config = dict(
    num_hidden_layers=10,
    hidden_size=96,
    n_experts=8,
    experts_per_token=1,
    d_expert=128,
    hidden_act='swiglu',
    router_score='sigmoid',
    routed_scale=1.0,
    balance_loss=0.00407,
    scale_expert_input=True,
    init_std_router=0.0255,
    tie_word_embeddings='early',
    optimizer='muon_variant',
    beta1=0.95,
    max_grad_norm=2.0,
)
Below are experts of layer 4 (counted from 0) of a mixture-of-experts language model. Rows are named router (the router's row for the expert), gate (a neuron's input weights, with its number), up (a neuron's input weights, with its number) and show model dimensions 0-95. Each number is 500 + 50 x the weight over its row's rms, rounded and kept within 0 to 999. Numbers have three digits each.
After each expert's rows: "mostly gets" lists some tokens that are sent to it at least half of the time; "gets" lists some tokens that make up at least twice as much of what it gets as of all text. This comes from a sample of Wikipedia text that the model never trained on. Tokens count by the router's weight.

# expert 4
router:537583513402448527522451443560473561467440551495462508490487578523555421536542474551474486543532439474512394493469622514554465459602587453507401501493374446473404444494442521517500461565440523478491491496567483530536480531457451422388483556476537544526508447489561510458547505499444525469
gate0:431507454569511469541423485471513432462442530499507625552570532572526522496503528554421577457490492496440418464457563550379493510541594491525528489579442429492529500508394564495447421482488508584475425542543533547567516438511537536571501491543505544429534603498509514524498431467476445432
up0:521553551447428489468522541560421518442400501396569419586468508531518433519553536504499389582533463576544488547516445472400475470550475590529491497612535480484478481392506531524542581549540536456540472481529494557461518581456495516480444471533602498547469460553504516580481502437451515512
gate1:572463484453518522603548522509502515524507453513527529446512518566488519544463610482445476497518407575448506497581556413508502473530556493562480499409572451481457479538509574569452406565405416499445484546491509510414478600529511578498433436461488511476487507415456464550551390430500433491
up1:405500423475459490580480542491497498555466471402513472549437487530455471399448544374392520554379529443542495600571533432554540448535469526566501515484490532511511509482473419571520566436487496445503532523561408426512507467509546433506513542493515615474470464539493478539522484569484472435
gate2:362620475509513523505453394425565461485511507457521448524473476562532471501543489549444470497486468507490432483488481506497426520547492555536538548534434508425577527591426507524495528594502515514514481451456509571478359460407501589473504481469502536500542616503543407598457514466498557486
up2:435542486535554547485493491462477397418521525443589490526515529479565495580454422559475494476523528483554547576540437600362578397570538491429499425498422418526500587539515457525516504624485508535448514511537485485560512494410506488531483556545474478459477562550475518533467465551467570522
gate3:526502494445458546456509604533459411438441520486491590503543462511538565481471541506590438554459453491574469534542588568561490505519366404477435415473484558567508494451563536405479505505491513470482541490441483479475581496475524482504391514452518463535474539490484433498487566380599467516
up3:472546415547501522592489412454546524551493483484533485364515584483525455506457546412483426558596465451500611483424413499431558432547552439523496537495489539528507530462485498531501507541488412546392537418510561439527517532424484455492615490491481498437454509508534490465587467558492494499
mostly gets: "that ", "which ", "not ", "where ", "such ", "after "
gets: "to ", "of ", "for ", "that ", "in ", "ing "

# expert 6
router:496462538524438506529401646543388620476494604536475477467423564506533470529579503463535533454474479516435463563487541546584470424494507458404443472513399544471500464474457529538454512513430522526501545490464424574482525503502450549462500547404429509403497527497519501472501566493444455540
gate12:572642544517462488584515412596492456525510531499490485466417517479551499504445441505431452525571491512528476527493555565527562376529469530424519454522509592459525518412530504463417465441489508503503567509580650511522511471486516554433496547496550544487423478446478542541609464516518463510
up12:566442512413527525499556509490554507510534593578441516512416485533486454529439501516472529467497497479475501520552451602477506620615549429438556463526519511451451458494593425470481458462596562558433466495532406550569527507485524548526507501454434436606592542465541494513489469494567422479
gate13:528442416607588533511574472447458547487469543487518473459550567506552575532517580456560492407527500479521565459555465485596423511484490509404526536562461512586426538453497496584498548573477447500426522490409483547510472500432501483499497474404480485465445456503478543418533509450379451561
up13:441557433457502523437469457492491496476468462518536467497445454491517409544504472416494472566568574472469505395499540416367496462551474453511362450468535501450455447498541470529526486408442505564551519447509450476481494430571376444509467446564482513512435518531568491486413536559530493584
gate14:640482562514456459427549503567519381428509505495478565540538485517486442439435447548439472546446559473447487440568504556509497496558509502430518423394518498489485526515542550516486421481489476442511484401490514547577534454444578547480455472575506526528424557506509518510649473521500590498
up14:436454558483458500500560506503504475413507510469544502480460515482565506545473520582443455462390468461518506472618494481505494439597497509449537328519472533553426485529504468562431527548422483444519424546524485552439558466526527511459543457521447511549481482499500627441510618462509423428
gate15:440522483534511560456386524420466537453514429583505481434553521416538517493490477489506486482451491612476449467539554510536473474544466504497525511520445542579536471557450460587471521528526528488461525605492433510536372450428539490610448508549531499571525394488526432471488525419495632478
up15:403506557522544615503499561563448516495483484528447547409487565448506476497505465473465493578527573530508431457508449489488498533533532478462499496419479555638432543557506479504511505418542503525452597569458557494502461445430508435617516503431498530556527530623490426471526496528457510620
mostly gets: "), ", "). ", ").", "\", ", "& ", "\\"
gets: ", ", ". ", "\n\n", "and ", ".", "\n"

# expert 7
router:544399437475479514540536512588432493414463544518475492484416571519534539577446628585477460495465470538390506527492472515486425563456610489430454520489420415510492474379472463447465481468503506543487476575463501499500435446430501547472535589490528548497488491412451491518548532453434514542
gate5:451479516578442463449495496509445479476448535450486522577434522541452506546453504476526550492445396488511478473524503513528544493578474455528473597457503421449480491418439489624454571491611484503504504487510526643585507429507578401515405504503543592468445422539504528523582479494539487450
up5:449503492514373518465521505564454494408483454555455461503517408501441462431459518409502546571585511474593461512468456521520486493534488516495453530486542427474529472523517479525582437527485498419562519419499547538503586471579501426647481428575604470481531448504518479489502447500380474465
gate6:514513493420438453519504504517507539477472444473593560438441440427437491513472495525509531467413460465508429512500601515506538535524558512484544468469470447567518405499481359592475492436619493518478392489576452504517514438488484466574604401460555483498520546496435523519560528576487506576
up6:412600580432519491558616521549491514587503491535543554466503508440451598586505466456434539502507466438493465504522543486440495564532518494541520447524473535519493437533492515540465520461479515560409506455511471501421520522531467462475617485478514507579549507410534554444495439584399534644
gate7:475499424452534465501485560391467447503514554539435469480500445543437494477536496480502454456482507493468505440534461443395646542537467427597496498487537368486557511595504510454507444568411399520578517499459454539483473412450459557529440412478497449498482458456539542562462482476566501475
up7:526544618447497513475518542523545442513547476570547591440513447452528454493593474420426467502433547440583576472523554454479488500529531512453471414560507509476443483513486482504537492448455600544577528445564502471532536566489400452432546450617453568488497550463553519457487412556439488556
gate8:438484536536515584460494469489554434612558540500493589559541493487631497452508539550418538511543547497510513501451478452516536441465477517452533520556530496423364505515456536569519523560563576421493562540437549509517517500444637492471499518526516357505491522492510469527571472430441494551
up8:487504476483544494555474499542397415531439469442488487460472595530497551588508539505445527564431567460572502498442514485481553435561513553558512513523459450497508435546442491570473610528524495463548481486586459466479477567530504539592487519588544549453599425474617545520467546535488498364
mostly gets: "United ", "New ", "National ", "St", "Al", "Ch"
gets: "the ", "S", "C", "P", "B", "M"

# expert 2
router:522523494457527455569538554518456499497505576500499445377488536504501557502513497467598475531531436502506494513558525511578489525520550393552426472519453548481568490418432546494531478519378420444524485569431529539594498534452414549481563557473630512415447432425493519542576539525504455491
gate5:533414462503483507466436472523562462430445490436430463616434555508562442524511507458453560536544525452621459438481427607473526574542456447411543533443489461504465560450486500527493486452516465527504543543448470495474491500453499493407464512464474478452538595408396483460602481569505428506
up5:527496475606497624569502471544496529493552468484525454463545589464540451566512519499413546604505506489555497499515421529479524522519493493474460444496603514484495431485463486451552536431505557518433446472479428508495425598404504627518460508465392525488555521443427427433538429424488510515
gate6:555503460576635474505434541431449529527544405523432367532432388489461526523541474528504481494490430525488474545496519523450560466547565612470567513537521462471493491552481528535502515641425437459538477449465448509443532484552543463507405510485550546490462474490433530443476547537461422511
up6:521600522482444439527602535545477519547438575499436535456544515463552473510513601467425433477542484484558535429462538530415455563468459441527441448433558483467560553472515503504547520510406502558514484442504579510496622471542502428531457532371505486507552446624468565466469533488516502462
gate7:560538425418505592519527581536469504451527528420410518503499501574481405461619534500542517487412485420547568450485479523481582588494553457450516455441457520528446487493521585508526573505564472535422532467495584498464541574445553583498501545566510546590576532494575521475453527521475500457
up7:490524455578487465473502497479475465460396472497449500526501482556565559542421487416508534448465435502459521589569418409608542522481543535474497456546490471495488419486489454469544585446474463433481584397572500466569513468504607595541551488471573407566530463422527548445517473469457496486
gate8:548501462407512415547511468351494448583498496547453481512485453540588499491558480519456451471430489488373524545449591462427448485462477391434488541460488581396481448511525538491469508508504538484501603568453506492497485480521498539483449513496528604452497402471482510518572508411506477428
up8:522530478551514487475407473530523414440414519440532494581385431435496514470525581491565504484474544569470472515362578493457507462489511489486460543451443510645455458492497476527565483450586554486494539498388529538501471503485503557532554429577545400504477510539536482592451483497530507559
mostly gets: "201", "200", "198", "199", "202", "197"
gets: "–", "201", ": ", "200", "202", "("

# expert 0
router:521505480488497487561537462507555560504514521442424466499453585524541420562495538527550489518530467458419428534549491546544436425547493472487480555483334545437500455433428518471521505545474469481403497505536541508533473505334527474439577673465492454468495498500521463448535505543501499543
gate0:523515564473514482461561512550487506514494529496602536413521547488565494562506546531485561436523504547460470520509624440534426520472435499511446500592486541521514471499492393519447578504550557453519608584561428536358457445530454420547558444524548526569552460504504533435438490445495471431
up0:539432414512592501531594513453505553498544450456430496603499479513490517527436516479598470537504461427566450525486455621446553494510507556530575573461521446447488553460486498462561494519442469516501433424445437462602541463400505501556420562528458472550379492565462493558464487512481487484
gate1:477472483530515515471451530574511457483570529513450472508468437501503569529480551509563556580471513485577380555507615600509491518515518493465517592519505519497536478510434559480551472564502521516422612484449517546508465536469367450469547437557562457517488423381413554460479459460506424429
up1:443519539474486493561498574495511500472465498531470463541504475511538609392543446496603488487470574470409501555544542600508526399528487534490511537549565573532549549495463479466528445530517527552362586555516533433453485487428429562401567518448491388454495482575497510448493535519532552544
gate2:543487487470503561477432561471424460534498470433403413462546544519538561501537469439501494570532483472474502581545521498492467487472512433413480501561540468513518462471484391426557430431501494597557584511509449437521550388443512593488502539373544481489478465535573467472442406419512506531
up2:625471464498437510533562395393498553501578487610541566486484463375392608536557578463549527467471511558485535544384467459455537500513556438541495457507452483509535468522464437532505413453513463536541436516490500456487510535536505501469480518478596482543533506535483553482522527520607480487
gate3:433556590424450666546519466546523572427515549566523507515551447548481519493428485504496513466479458502504574529527569516555422486526517477459417542577607543466452405586411400555487493550457432495449494537536489496409514491473524488475503487598501556534523526496512544473456473455453479552
up3:519494505533474484456532507512509505559472504477429496442460525433503455570369571434513491466542577484521488480473422516463549441392501495498566464387472467455513576403592485436525517490514477455514468397497550561497508472462391506466533594581468477484563559437487587611534503520546489556
mostly gets: "ia ", "i ", "he ", "W ", "she ", "I "
gets: ") ", "a ", "is ", "was ", "o ", "s "

# expert 3
router:527475501392453542492498637507486561510476477462503485467514539532519486611565589471565520469518484448489413532482519514483487408503533424490408489588386583432476475346472541476524547516492446448476420470495487499474495457496501474478506594553444505445493556450466486498543541559405496556
gate12:491447475469487530534504495508456419472502501503525585468401438537529432509550563463520446551519362531544489476532548570376481424510482444534479492486527436532536500508541494528558506536499575597494466443551488514562447486551528465426438455410540502561422621532439558469610556542549491488
up12:508344524507470519463377543481453441476451507546537541481557509537511497451504519515560560461513483502562518554496447591490502485482524591563473453516544438540562551604575571484557389590489514496494458519472488503512495642475457550443501535465469426517559568552468554455573535465467544471
gate13:529481464533531522515486476544470490479554583527520497472472464569526455537532522519569467565491514539442414464635529493494494510541554463437464499594423587381401515359538497501496458487466552538514491518477504554438478571512461515432446487518473582524381552487433594557456482532408500510
up13:488502593508395517476457453491494425500420426444543472497476447475473413432538419463506441574522529584443465509512520602428441555395448477519508509536504511470545447466506525445475477547463519536509530561406601380518507508449442408514501470548517489519556422484510484433429486437552478437
gate14:465451442503454519406576491508499482446456604475487403551455468474513445536438537515499492521430414481469561550349590490552467484483471502455437543569439638473494429472550555477464444573553546525450473526496488523440486522518457507484465498540484450528515477457483431576505596424557554529
up14:490527434447506549569456520480545477458493476457545461452488502532559483446511464585449443497500446491553494557423511393584537431427449455461519532578511576487557536477460543465501591552569460473572486434533546554440492465479523424529478411405495495527451465541593404584581550563461452472
gate15:457587490456475517549512482504491414428539544400508470485429472489488475496482520443540472538494431520481433531534470644463529445478518623497452521492414550494542437479446507529486509508540407495573590469415447455523544498491525559403534589514435525458464424587510551545448515416485565549
up15:536537502483561498478502567492496532501549537552438567551517453430400482529444510396520524613442595525578414493443532484553463473456534477470488516487500502525540479483541352523527450463478450488506572395379439510505508411496527510523449558488403543483502473578506439556502491440446572524
mostly gets: "|", "| ", "=== ", "== ", "|---|---|---|---|---|", "|---|---|---|---|"
gets: "| ", "\n", "|", "- ", " ", "==="